config.yaml
num_hidden_layers: 8
hidden_size: 128
n_experts: 16
experts_per_token: 1
d_expert: 288
d_shared_expert: 0
hidden_act: "squared_relu"
moe_layers: [1, 2, 3, 4, 5, 6, 7]
router_score: "sigmoid"
normalize_top_k: false
routed_scale: 1.0
balance_loss: 0.000634
balance_bias: true
init_std_router: 0.0115
lr_router: 0.000293
vocab_size: 9811
norm: "rmsnorm"
norm_eps: 1e-06
tie_word_embeddings: false
optimizer: "adamw"
learning_rate: 0.00298
beta1: 0.9
beta2: 0.95
batch_tokens: [32768, 65536]
max_seq_len: 1024
train_tokens: 359500000
max_steps: 7620
dataset: "wikipedia_en"
Below are experts of layer 4 (counted from 0) of a mixture-of-experts language model. Rows are named up (a neuron's input weights, with its number) and show model dimensions 0-127. Each number is 128 + 32 x the weight over its row's rms, rounded and kept within 0 to 255. Numbers have three digits each.
Before each expert's rows: a language model's description of what the expert responds to; "gets" lists some tokens that make up at least twice as much of what it gets as of all text. This comes from a sample of Wikipedia text that the model never trained on. Tokens count by the router's weight.

# expert 14
It responds to: Prepositions. Prepositions opening time, place or circumstance phrases, such as in February, on, for, during, under, after.
gets: " in", " on", " for", " to", " by", " In"
up0:151162099084110078131094089110120118123083148175130161116124126129192138152102132149106155131140135167067141161129073115140141153225076116180126144132142119154096133147123151139158180139086147116108123143091101126130047125036077171165075148146056087149158099116123095093092172183146149145136098158091092146102117159139070150137081184120114120147143097171097164088125140101159155130101
up1:108128135151130153139113124069130119180123115147143100153109138120187204126135159157096140099124174135172110080207074145143129136116125150095148151135100118154085128055117181114110188139121158151173116143118108099191129129085174168161134124125189128067131180102121101168130115111193098089137133138104190148153134146152127030104130104128149166128105119095166145124030138120109093157101
up2:126102127147138101136089022130055153132168128112162134053170076150213117133127119137181110150088163158146176148077133155104153153130161121141186143129140105136161110141149131157109155090034157136143096166131124150119167084154133155143119121121160140141101075139141095129105128128114129121051147185113120188110067132161140122152107173105134107112126082153118111103101094123129210097100
up3:142134117078102064185096096072046138154112145131142137096152098148154173141114062131164112166162162143110086149097109129167112095146166085071128115152128117172109172079140172139090127165111039123110124125088153146114155192175126118157088134114147158185177131165097092149124152131111121190191105157095109060143136128120114109096094146181118107108073145128155099152101121105113097132164
up4:153205180133099130131132114160097194107165109057151090152127137154144151121142121157058042146115166136142135174177105178107152117102124122165114134147188233121116143115120138130104140129132123182129119158135162164129172167163144120175083117079100104121158162143117138171152150139166099134128139127120121176159141103118174061099153126112136148159056120115133119128133170194101106086067
up5:131072095104105115161108000086085138126117130109105108099172109093171126145135097177166081106115166171128102143115178099134141113179122127136152105137167108053129049152121142153194152134110118144110153157151144182144143168131135107103153190071132151154118131121124149108170117141124131182059124144162106091147127124184207080140144146109152118135125115179144128109184149138090110106138
up6:134176118092164130166125126144156136172157155155168076134139116144175146166143135176139191068163105177179117138144117125106147082092117083110183150084165190146126174098149122160096146190059152088085140130105116154110074137093102131168123129122154190130129162142120140101115124138158042141157145169120133131098181183132118144154099172114099048154162139194111124120098122181119137162137
up7:154102145146133128189126172100164166095169153174144076107143097178205130186125141179148120104143118122132161116188104096171084156137088105097143176059102171055133127154163106167121123193104195149163106177144172116121156099081073101080158143148142178172086086115121157144122151148114099123111117123127177098182120098170109138121107152098128076140129088161133124153140121107157122172125
up8:201218135121127100184160134078070137149081136131171120164122113116133122163128108136113112134106147128110171190137094163177091103143112109130098117112124107165116136145143126124143161144096118096156112138124122192092090157149158132184064103096087158211158163123143107061127143170166152095090094095123147183104084107106088131063131116096103084144091044173134160146103159128139155120117
up9:162073122130091107133132100119103150186117116054131067152161088130121121159157147191160126155104128125127101155174074179116118103161163137050083090107117123120164127109153143183109130136053155104112126123138136152080126121106152138167159123109082121139171194084072134161191155144186144136167134096111201099124127121155199117140109123132135113136071142105177148116104173165151173076144
up10:120098158120100154145143146110143134096085202100092127139100145147086185147120117126115155112121073142158146162125139127110101126107101109204155106116074084158172082106116099115154120187078152134110164212176112146160205072112139183099035180111135141106083092123132143127090147168114154082060164117152106123127113105103105117140138136154196139111143150135088125140170135178138167092113
up11:161089184173098089136107144058142136149155117156140086176164121149132146100100037142083197139120188134159143124160109140126150150116134045100138122093154112130130145125092081134071150131034138060139115141164125182132080103125205157143101126135063159153155166139162179103142119093146128148156157148136134150131128117167179097101139122159101108094142106126157099164133119184092117150132
up12:157173060160120136084134110137198150174179104060171112139127104098195178115129154161126140168143157165058068122153175163128177129129136156127121128151124075144123215141095117116150119116123122160159117095123151111186173087122134137117079165180192117130110107095129107102141161096158121104110154181115162172120084089105127095127112154151098105135154098152114085126097135144178049121131
up13:136134128155141100121089079134107198133114133095068081145130084101166134101125088106108121125096155125153132129137107122116179111093049123122165137102114084176197117159107147115150152142117089113178106174102100120050158101161160101121190133058078119139169216088182127078163121128117102158082095141103142115159077048145186110136134132127145150104156112122152134133147116106114120070099
up14:165100163114145092143133132057164177156074173059164130164114194102109147147140134154135137117123175050108189098155119115124159131123143116116120113101160162126102067137104149205066119139053084187115131142107118137099108145109067132115172086164127142139141160162135129189140160102103170154120122134109133124190144137171164095116107058082095124148115085111112136114165116166166108098155
up15:118161134144119142167145142121132140143098091108140073158109108135143113116113120183184157063020074132162134161111106064143132136085181106067094088125065078140135145171122133149121148131098134138111129174109111102127189138126080139104143196137156156113146083116146194169114185128101152126105131113135096083179073114104096104171143130111226110072098088130109151131105130131131133153128

# expert 2
It responds to: Closing punctuation, reference fragments. Closing parentheses and quotes, infobox field words like Identifiers, MPC, Genus, and mid-word pieces in scientific or chemical text.
gets: ")", "\"", "==", " =", "}", " =="
up0:157129183120125143190147068133128135196166141117086130172164142136104180098147120168100131144125176162144088126160078125094162070203164100154110077119146103068167151165104092115103135110084116128127176133100098150144173130151169108154138138126185182132095164095106146144111197086073141103141179194126110131122187103141098056116141157146163130088110126151131134153111160160131188119121
up1:195105167145099116142136107128115099105181161074138124078136130069114145089120093145113098162139167138154156140129123137114178134083145150155153114105109224101113115153176133127110127196161140093162130175154098177098165114122128165028126146164112134109132094148135110164108167109100156157112131173139172136142115051138175134104114158173155103125156154129137159033171093100128163067112
up2:127060101157108099090157139144070152122133139141115156141149133073093140110107079136067118117180174129095098070121119136115155187113133114042157158150150195051147119139099131168179123132110166085103140166105091132073119160097108073150131179093125139167128114117107050094175169092175118109122104149132135089096109080147135111093133095155113094106104145120115113127174137164084140057109
up3:105159095146122056173153151160061141097154138127184084123112129145131129123099131101136121077127103133153149097097117105105147092179133122145136142118103180160130105090084125163081126116118079063130153159192083108105123124102099174078158126150109177121181128112076183150171133144058137146061223120106121165133151149178094149104116131138095130093125094101066159096170119136114143148192
up4:161142096093132107134128116160136160130133145130095158078140149204107136148086069115162122189103167094176123109119171143105128137116123104173163167133154132104131102129089135174110196153102138116125194127108180156104159119128161128122128150026129119172144171113110127163113219107090128115082138162132164119133085133154204162171127145070129117049121145142132138174146143085136128059169
up5:215104124107095161115169144138117148191161157104120087203138120079147101131116142170153176145136120188080097157192098088153122042195149136078142078092098117128165108093141100129150136084079058105128123106154126142135100116125136145130088147137119100150146092149062135132126109121105136089086133110135074073087133119155109139140151120101123136074054093148154097128091143125174136166107
up6:145171098135121085182088177122140090127129120105133068133066085150143111080121112120159120169200152104163148119088131137145081087179180164176153183121125136131131077092154089161138109118160115094112185097142124123126084166126164113128137128032118151150212169107056101143144127117096096148136100135138088145120137158194153077133163149108162131109100080146155154104157117134091125077153
up7:120160147139163110103173163118181146109130137124171082165110199152106113126127131191077081114102135128150103189126120105115144118171109118055140167119083128115118092081134106142112116174138147080105135169146122109173105121131155152159078139077197113084125089221123154162092141134081151095098183109094117048107137132170177156075163125127189139107071098150118155140129159125155140163134
up8:126073130102117152095162076158120141137164132167208085147135079125188050057158140099115120108124120132097144122081103089104103155146209094140099163101112106153065097142106142111145177083118178154114190158174157114160163165141137177093164131150134151081185128117104143082143148089158126163110107138102178115092092172119167131094135095174103149129113073142135133110160126137111083087116
up9:148158043108112125141079151124159134122123153130104102160066094186158151162100163109191140136091207172114125164166135094125101104094125133108115044139161122165089138110067144152121144150082154126150124110085124120115128106156131116126132210183110189136144119130095135171145172165178059134134086147103106101134139109159161152146115121164079175119061147130164181148163154116084160123101
up10:133223076134154152134136101130223138119136160156153099159141112169108079117088148158162085157114094161190140125126158114109124097122156119154160172172062153092152125149126082128156169138139175116109188132145086121173113035136138149155100162094138185084164166108096110151114166098128103161139131065105099196147099149142087119094113151175154132076095109133118143132124141181140133136132
up11:123152115140119149187137158146174104110086145068098119133152151114118081182130095129131168170112205084167117157085116160184130147042108083125116138114148124116139162072111156169142115201138102076186151143118200102112089120172144129208129188131106128161168103088055129116156125111168145168118173122083189139158106128142133128136123159123123141130064155162127156137126121156144169121124
up12:145136158078120113148109144148140074189098100095230086103083127142189142137077135119123133115147171154180140141124148136111140055137124169167100130153113123112160153124136139129094112143186160055149122192159171148106148122122174157155125157096144078137129120146115129152162138144132103118179130196169147154082141186126174077128078111184146166170133082101139094175084136112162100089162
up13:128133172119128105132155097136173118194092187081139113138134158104128131064099127121120137170111154114152117155055123140142115072080150118151161165176157138108092113161121078187088111098080139113061148144159111164164126100163109212128127138161152107127149163115072157129188117118086129079099134126088200169151113122082086149173124111138075100174134109140120177145143131135111080052125
up14:122176045076140102132089115118157128132108102128097111172156132063196109149113120129151120105110154066123095163114134113174146114168117075116124147180089163150150185123163127136116133161154130120144142117165106129069090159118109169145069158168066096077156071092119123054182094154116144169132158120066121129148055099135107132141171182117116141124154083138122148087120156117108134053122
up15:166148164081125067124142114175182121172122176133129162181121118179159161070113149136087111133137148111137147095094102129152114077161148128134105142089053084058130189130146182121187125150090140141163103133176109117088125111137110122150081194085118118100154094095158148141106184150131139110110137142145179067146091103154101123089096133134144118112148142159142115174114120123058183071198

# expert 10
It responds to: Infobox and table layout. Line breaks, pipes, dashes and field labels in infoboxes and wiki tables, such as Website, Died, Population, Coordinates.
gets: "\n", " |", "-", "|", " ", " ("
up0:109144107167163078161094189119073171126178154141135117138236135145165127090107094199112148136134142132143173119131139154144143108175131148154121172109108156119199201125095122097165177103101149136189097127134112078164123096064133123126088143088156142092155134136133104100124134160189121186158088126108167163108083170109179086084173100177141170125115110127117134082109150146117093128119
up1:106116093165141045198157137123141148187152161082097150133099164137158090110123083171187091106128157120197158199104140122064129105110108119119127102178078092152105155104116090132156098159134116149174134158130089100055133163163158121119153132150117158087149131105158139102136171134193205200154195145100127092156078149133159116123119137103140130145134113109126118165111141150169097153167
up2:169106121133139168117108197113171165162128207150130116126114079123181189108137105186142168093164114124178133119128138089102167079113152100156125139135164155176075071126110147129116104138056163127140204127177131094132102120189161152128165168076123105072123170118138132117135131139098140100106136156099221058151145094102115074143130130175084076152160135105116137136139165135141127140149
up3:119166132116142093129084130122064109093158147104108106166164049108134136155083130172119120129120110155096108158104134088107133154101091080118107124155127223130147118119104154166122128101106078070181187165110115132140098138133100135100163116123085123127142156132118119086105158167081101119127203122125108084117103105158111096137046144214150127088059186143128130164142126049185115113144
up4:141111122088147068108059152124107117129100075144145049149117141138106089163020058097083066170122119107129116172116139130195171157192124183079158161154152151124193176131132114114153148109085151130121122132093095048116153127098101110104101134172125113165108120138098113161205119086130121119096111143151149115114081154180121124099125120113113145133071112094116117095110156140127118124144
up5:150109169138125151171165072046063122130194139182118087098174170126169164131103117134178196154158099083183080107135150154073131076082097126106122137108185118150115111105149148148131150141142113163133114134155160105098119107099091164151141110092180086149102112148123071124165188098151103112166117132064157155187110152152159113095105145106115140112144101110127210132097109120096166165139
up6:137096200171165111174156152150114142116152131170123134144065126113112104131104120144101125095153137169136170129191076110142189112134132143088153147117108130067151104131118142101097152164058105107168155255138115164074093135171155164144086181101154192133163177148149146096139180100130092126118124149155135148163124122098205107086095128180126120123110092114147113144148101142125143168133
up7:171199110142134067146132144143198155104127167140144090126108109096169167164135087109131112138190143115083119145166086151121153102089095098187138125148173143108165140149063102162097120090088163117142182193121171123066114118067136105114160190099123112146188194153105141110139159178102168081153186073102125087131183137125142124151123129136090131118140129128106154074090116117107162111153
up8:184119108144161108146129105132148079109150140072167105175161105156128143096148137122107150101120115169085086066126087133179118087147157178134127152091212109185123123167085104114179137144127117092166167137137145130138184166106114127100123123060117126090165143156170118169095132156126081092135093186147096132107123101088082093076133092115193124124127128214074134144074140162099102070138
up9:126139141135167058105156097106094113054111100045145144133101099148127118177122137152059157123136151164182130118134120133121143164136190172156113143128149128117100109134193088127122122100137112097135173054150080110154153129165176170103140096086132113142142087184120129111189151102116179121106117221140112062088140143156089093113112114185135115157135116143137116116125116092092081076064
up10:153152101099097160155136078117181164116154159148171141059152181104109098110088139139100155119155120189133100108150146131126142141126186134121146159100124085161115116149131196081179173140155159187221164148111127106164164097124137158145124131078155143091089120145080179118161208104175113127106118166070114131199095138108127130106161146165111063133192138138099166125143129137130087095139
up11:098105078180132127129116193131112130165123145060156121176115154126122168144116121110136116116185195092118118131106164069092150134166105213091159114108151187075071163144130114079157134138105173134119148169166153019164135143110123120160061150191115110129086139118090138146137148094156143109120141113117120160143144087182162094077157088097132100111121160131113148127070148151109089102147
up12:120199105103169048108113101137076154188091076120076110141102131139157187102132088150143113134116139173149111182149090135103166103133133126127107110116089081126137177152085178155116152112076141141141124111122106148068077154110105105077063112123161154157151165152095152116132128121135175143089157124042186120114178169151103102102096089100120099118148104155049139158101148153129181144146
up13:143142161142132126188126155112103093148143131096123119065133135129177155158104136103182136096103194153118162085147094135124175104082126158145133099165111092109161119115113157149147099175145165131185166116105127143157085085085131142085121134127100173084111174089103107140205168141185112138113154130105106129090148149142219120109146164120150123213127066147124191110029126155129094117092
up14:111108141125125152095046103066097119190165116156149099117131067152118053101101157154104074097098129131168128104150116059131139103141089139125177141193160115134126111124162164128071184174149079123106147101132114112159109169096090142144120147228170143088191085143089158147174148153124136126097134146063065119133123082168092126155084151168124158144108123110112131128127148124130091105130
up15:127134127113119136174063102093098133173129131071171129101148171168136137109117139189130168107137153139116121102084125122143092132178136086100178087126104184133110069127159144147150141127000160051122168121177058160077145166125133150151099103163104171102110185081129116160165106146128163128078112114088088091158129134148164127096126101107161134114172111118148128147120150170150152162129

# expert 9
It responds to: Parenthetical openings. Tokens right after an opening parenthesis or dash, such as born, footballer, surname, and the numbers and units in coordinates, dates and measurements.
gets: " (", "19", "born", " ", "–", "18"
up0:163117172133177153160152140063130120099185123156143051140123135108147087198063148137134109053107133096129126095140117083068156067175149130138164159050126099090138141157114145163119150165141139142169147114117156103112149112096084200136089137152162119081160155194114121078178088112123164105145090120070170148142129136094138077143126102079122097105099148118075139126132143096124150133090
up1:116080125173115077181099131157110130122164096102119154161138163137154136150101108134121175123166128120159175100161126138123149131155172152121153099076114129109133211102170097147146129111109106155167162190206171116103150133063144134055116151119111106091114175144110138188108181167145195082132097148078149122104187157108100106138144119172106118096143140193100125091158194197160111115128
up2:208124105142191070113076125126107152165113118116115073086117113118173132137137137089106176082121135168170143169118085140128125089092128125067123121070107081100132110170112071131090162127138160164197119137138111151075130137141132108178090142077154132143135106095139177140160139136124094076119124153119163148144055108111075079100094119219131089191145134133093121102121185120090142104094
up3:078132125106132127174117134092129174105123156124164071125137165138151143200132116160103103151102164090132111169111129148147164055099092097102151114133117116085121075037180146119109154140129150145143189162107130107102133097133185130101125086174100071104195171159086153078120159077174121073175127131117148146149171169109092116131101143086117119099159166117140126167075169187161086126093
up4:153107144068143049086096087123127168110119139083179157125187167136120146133138126160160145090147116155178087076163108108080173165131170128129141141056070151143123119086061087157183124170087157137145165124175134163074169122139165143136143104128091137107148133176090168118085108100165137128117133107117107142122151128096191097151106088121143124156068107155187146055084172135110111157124
up5:146151133135198138073093161105124158136120171106132103094155106139135162163102110139065148116163155066135173117108071147108116044107123176122173191117169134149183102130193077110101143179101124132164136104100160098099145140073082149187095125143119101111123197129137143136131139125107061057142142197129140115136064142152170123122099140148130126184152140151106111151100119157109180108167
up6:151086108133152092145128155175107135165111192099123178106112092200131105154075140126148152070154131115140078139141109146154192105158185160107139118118085183125130121152102155142162184128104103082127125106143117139123109154171126202057116209131152176074131085120114100109103116151124164128096139155157170119139097182111154050137080115115116076181161106153188180141131152113106126110107
up7:127130127143164106197133122117116121120117118068114084138188141104129113159039159173166153094158117172123148159138074074158113137122144115081125103143102155181110194166109066158174137111057072132141146114198149112097114092128123158184094151157071118113123110102057118115141144167153146167126120165149071103148098132107161127112099079111139144125076073181105117147082123122134095111092
up8:216093090095187109138096120110097135146143126172201093102101110094178111082084190100097150115185170132134128128108165114182118136118102150152112146093085171072168132191135153131153133150175145120135162195094092205118138189093087135122128153122093157119166135140122109132141139126162165103117183172122135130130186157111127137107141144125128142192085108120165134194123111186165118141133
up9:172186089086107159098128102137108107142171098098129140099099142110153140114127112123095130150141199101097138160156094099085081125138098107159130156059101043101167074115151097132173141103087132134157110131124148106119157140115119138016086185127118093094114142118123166182117186132083178150150082126084146170134143137099184098157120084155158141125122106166114201155106147121131195122112
up10:152125147131106100121102146138169097080157174101093133148156069077172179068157142104111145106128183108110133135148129158134107112201122129138162186024191152120085130145116101166129107118055113144175128160110152149142120112140189074123137185126055143099105144138165137097120165140094101150126123159097099166152128124150203118088128091113137104126160099132108124116146142205077117102167
up11:179150098127136098106139138164147148116149110131079124135193154100125100172136125177171164130143124152174090111108151105142184156193157175136127151131151184124152194184155090073121149155060164120069146165125123168153111102084197087113115135119101112138151136118151122073204147141172167198099177130108172120080119136169135091131155117146135103068144158144141159168153116117141178174120
up12:129163195051086111161123122081088157156148121123135105121121109160156161190104134089125126220145087163125131136105149105109101143104122151123142159105097164152175139074149137142156149117151140191146157157118160057111179062202101147137173125143146129111170081142137129106152190086064170110131128171091119124150047142103157138094092170134125086127140109136168151167114136141145089091123
up13:144089095106052170134116118154218100228080090087115115124129185059121182122117097109140127134146136143132104153143099160129146086155187207133144168143155060109147111125081127131092126123160117145119131144126138120104128168179070057165110181113164130151137113129084166166152117101075118114107109174105127124152160065111098094103113107186099102157098129156139108128118128141133157111120
up14:143090153133121132106099118125134173128181111052145075140115125129134076107151102165132161105123108165147044114082153056095164130100131148138139172113181067179074125167144087153164107133124065183126112167114107102133167125128170139138097154065108102182114094120121109125109164130120110156101123153076178084156143101073067061137158079131150158170142121146145106122108184125146112075119
up15:145159132162111065083046160124125119120153111149157100112134093191140154154064104130166166145144167148147084093131091118153192125143171130095131102084106126140137111109097191132174196157110128100137141191090168142143159174152088182138129089119187149106146153128098143063102066136174110137095103169172132152135167163123176156141119107139128066128128081173162125158142189160108114147117

# expert 12
It responds to: Sentence boundaries. Sentence-ending periods, line breaks, heading equals signs and clause connectors like although, however, because, saying.
gets: ".", "\n", ",", ").", "-", " The"
up0:131102143137092089153118110152116163141086134097131105091122128116164138133127118154177162176189144131086131091126113112213101095143103131092087088173153096171126115186151143147189110096088048091148156135131136121049139211116105128091091102213131155158140147142126110173150110146175124148044150104124154148110155129098132144122100151110108133151117125110196191165107104130147068107115
up1:144157128088056079132089086174162166151103136135151116139096135078196140150124145120062126150171194112095106203129118126147118110153149091157107136148088102143178086142133167135129163167142118122167139148115124076131124167062115152148111162146128111107156094088135141118122097143134150058086158086120166132174050146150150148109155178108135152179116090096167151114113151058186075090124
up2:106124127102123115127161075103099098131162112125185168117103080119131119088128179134112096157063206151131128142149137114159087170121125084129116143138103121149187170139145151131108136149182101165135144095115132108096139151162183140163130111121154130168182084121079082116159129117175175113127152197146154086135157189167162116170102145186159124114137074167143136111095118181131155029048
up3:143137098093129059119058179154148146170106141111118103168106175185114160132129138126139112170149104138141093108153125124088163089178181106160115134143123145102092181222163146081135100188092166110078150197127100090133111098127137110093126179099128096101123195123106142104112111107117109122111150127156137135117152122066071119097103090091134113133131143175093153105071139167105150097222
up4:165113148157137124117085177107107158089204143136121093056121120123162130171119062157139140122167162092148144158164136099107088122100147088141224128139109119159208087100158130139116123148159127083181141206107124126138183063062148111112147102101100183127171167109116119159127134136129081054124129161140160157147104076104160075137148118149118143128150088159155134098114127070100132142113
up5:182129127124166129113140132110179096101122107066118155132123140130140180119130087169096117194126106078164171152144119140108167076138183198129167126134091126165143069160080139170107106174140134065183117158144148137178142133034177117077162129077118108109171092124156087146108158126142127121110169187115170087145070124114143121119146105126094128191100156129151160114085176138126121170170
up6:132135113081142138149130117106081176162114113149079140102135107170118119086142122114146088102098174118163089193167085149128127171133125087093149099129184157090124164055057094142117134082103117152082144147151172173146065164164122185132126128109163081142175144165097174133165069111175130136122138134136138096108079179203146121068134126141121131158073109124141121151167121192114173112180
up7:132150149138194136111121123106160191090200132117125097154107112152186097155117140133121141100211146121203122146149145080125119142184145166133199130087101108181094126100161153128118149163099094059124160221118120112116130143157159137108143086094131146165133152128067136113104174145114071081130160139130150093142119152144147119147108058213141125125174146135141135093103064141081136115114
up8:150121129124178152119091125105186165168161137107173124148121105134136102172122152129138136086133199141164137127131133085130120177152187150085176140055169110132127105082150085086131198142071127073138195117147137119134098162104163157142106117106112112123157195154089092081105130107163139139105160117131155126189085156110168071079130150211117136148127153161184124075080141109155112074143
up9:153136107161097055135096034091113198166093122077127113130134140120114160092145098130135151163121085159131119139162118110077207075118174079125153090116154092136134137184110172153157227143114119129115139140070087145129153144152106129093124071102118091096142168134077119125119149125148160175116158120106141079100107108116106124154076127083176130157106114093096140192108150167148120111182
up10:146174193098114129165130088143101140196124147117121121152078066154126117101097160144183143184158075132091186072115113145138149141084108105099139129096142130179117147148140078130179135154097136129145105123137112096153163160081116103115128134113137083092147201091086151123197109082133098106152161098075156090168168117163107112169065114099182125127183135179070160108149113125080095164145
up11:149119175078102115131133163111124165139101103095134178149186146098168140113131116132120162143114086100120090153174125124101130078107107111044160160116046108051135133100097128133146148104116145151167142069172100127118158134149155144165124165122157095106146133095125174077121191181106123126101199162114197100123161188167177149121101168164156087136076100134117149125133116132152180064174
up12:119119101059143123121127108152099126105107124092121118114121131109104171119128138118189166156138172171148074171165124095104147129122171107140173132104112103072096141134179138141124138156061138106084181098079140084125137142159187137046133174144100134103136070130096128140100179124112120145085163194143098055109153130127156152184095130145198112109058124083137151084098126202119121069138
up13:138132101152185102201196116109120140077115147120138116142119084191128138172115124124139070098126115181164118137177113112108130191084087146070186112084094124107086182122135102122097151183150146132178133103170115161107113153062147095140092109131154121162114145126092137083121162129113050089130175110109157117174146094136107116115170087165100142130079084213111105159144107169121149163154
up14:150139141102098120158143144179129189163207115125119129143173140111117146171151092116092160120087128099164077135131097141138160097174163133090143117127156127133148141073126177133138105127078127071167093111122139121185088168052151141182100119098087124095190119143078149139175114139135151091105111200130151136112159096105126100110100101115051026097163164144131112153097175171155162103126
up15:178132090133133120155127101137184161153159122129089107152180158209134143129111147178149165114152106116111112142092155069124131116140128187071106071110109129130157130186075120176129122106072150131167126109156096093115167107099080165135174168153095086154240092123088074164086145158119136130115163171100118094098061120141100114142104139117154141168167139140099144135071153156173153099145

# expert 15
It responds to: Of and location phrases. Prepositions and articles after a noun, mostly of, the, from, at, plus location and distance words like located, approximately, km, miles.
gets: " of", " the", " from", " at", " a", " to"
up0:155140110132097125136125115061097138132145103150157138077179086173200117160122132121162114101150122117139168106168111120122098156070104070096187129078109170121129187142146137170129152208125192131169135162169085140106091092147095140135102113049119176075106124120124182147150124159189105115099139119130149089166104128122123158144147170097153055180136138178102114112126124116077176185127
up1:121155153120158153104135062105127137164194085090158118135139164098087169138103108146121103099158177193146103157182118170073110090119152100102121089130104153079107180145112133135123159130154088120093127166145226178089129129155153168177142156081125136148157079076103073129181107127119068068125109159129127169153099139145127148087122172127084145099097170141113195152097113118088099100112
up2:103169094160145141222162121132119105154151129217089137113183146154098086146101171138124139115153121145144083089115107167073182101095078147192138085104191093173140106150119163103143087182098097101152147145156171115124104147111125160123117181114077091061113145107108132124157157174188135121091163152067133128149126147186102112141078150109129103152176151150153178145102099134108133125114
up3:153099112116142076129161087181152128108093163072097091095071125129124109150095131128143147178102136163105147120099123150132169160109172212120159119129177159068099132149108131158176102152073073111172141161157136175102144160122118132145093117149108168098137188178130136105164128122071141113076098117125130079080150166193140102115091138168206079148097160140108142082172138169132121083173
up4:130109126156184095199123151099098115098136149185126095192105107212131096191122106120154119165114120129170116131129119160113092084155092120093091188130144146173129150114108056158151139125128097092157151138127118106135122176142102111195135097128105138123153161157157153111112163112169149174132091156078125126084171125091197037098141107096162117163068109140068125153130184139174124160135
up5:111122146155133094102140141144114171145136148123155137121104126104102192167127131114075112111100120136209082173143105136077155124164107112107107082132056067077178145122106133156051140159119130124134139128130138139127164176154119124098164149141128070105175097165097119093131185114108102109148171157052186163193119187172117101189090158149130136133162088141157182177085118154144136184146
up6:116146102142083107104122092104076155146148100103106123164128120130131158206125109166109187138157158132118145156158120133138102103193120097051079124177150146147116125137165098108101121118090064122133127175115118172112166156085164090115112079115144176189120129117169145073109085186096121152161176136145122153121171060123155093121129094161170129166165028161109138169107132127150182164093
up7:147181083139127168186075110119109166156106149093132164160102166112101106130092131150086131085142109154145161131139071080139110112159103105102103121152121130158134123077085150135133131175140130114172206109139117152090171198109143116159073108083165111146116099100146188178159185154163124116125142134156133117125188136100128090115055144137089149191153171205149134207128136110143088087088
up8:165131162113128127072130139125101147146144125148068157100124071110120090107109149165104112119116158129123125148079171092147162143153083146146142157078141125115122102173138176121126196138134120109160135121090111084186157118110130132152138147119083114132098171086138152184177167043047155115160145116098140078172138115109120142134043147156164126109083183175128210150201180158113165113122
up9:134091065135108081101137075107123158124096162113137128150081078149156165135136125146110061156116180135189166135145128098091136107143170145137157119173098146066122125141130144153173105149049133104074123129170108161123086144143141140090129174104159108125105146204090154168110121103107112148139098123107168119119139086160166119112150106085178123134116078221163128124169134160013120131153
up10:145179139105094088117143115097145135085133132099155134225161127123154107099110153203132191126094105108138122095154121099134173156133115170153132125116102111105144142197174150123124182060128124142130097166127118130115094131150136146134133126155118085180168184155093110082150172080115105126174123108098181136192154107211117136124026123116174121069064113135170160114120127157121109141101
up11:155132116103068177122159152135127058105146158071159095084090127080165173151133181172162098196134127148155112137084127152160151101122105126118144146174210088131143087150165128128129179114136137107151119160157188074118120099107115193086152206103082136110153083177115114117093165093136146117129164139107125130176149087107124133147078170175133158102110135134138166108153100143115159050096
up12:112105121081140059144138134149181146182156180098143130163107123081120152078145116162117167100154207166096153095134115094148138114184161131103154117128174125106167136139106143109147159199049062108179138121119124118152135093186148131109127154154100136144107156123115113114134112122136078105083153158146092112090143112122128097110064093108172040165133137119183154129087192154105058095139
up13:127110106141139098117095188170121183093147148122156121133104105159113141095118095193140133151145119125093141086116138126126142124167117147108125097151156069090100109113121142205133130185119129147042155160215128137096126172128139182170131104159178120122146101086118133073091118132134134109095173187167167161219155118150125120161141163160150109071156152188152117125108124085109140124034
up14:217143150176154168163144156114156152165169174134127139170163139107134137129092128153173158163133139134135123076209160037127167136068141136126145116079125068178170141162101108122118147148160115192171150087136092133131187156150188127120109169158123102176075131160122203156141181141124100132148158099087158126138148156097126073151134126129175133098116124123088109149161099101137146088097
up15:185156153126116059138155190174127089121135157127180138091179164102101102120148127143132153174131094108149124097079069093141124098131142117106117116143182165144103128114101104109109141127069162090070100122146163060097087172122072133162142143135103137081138160153121161172152126146107144106105159088110156177153129231095092126124080087132169105134075100134129194141135141126041138132109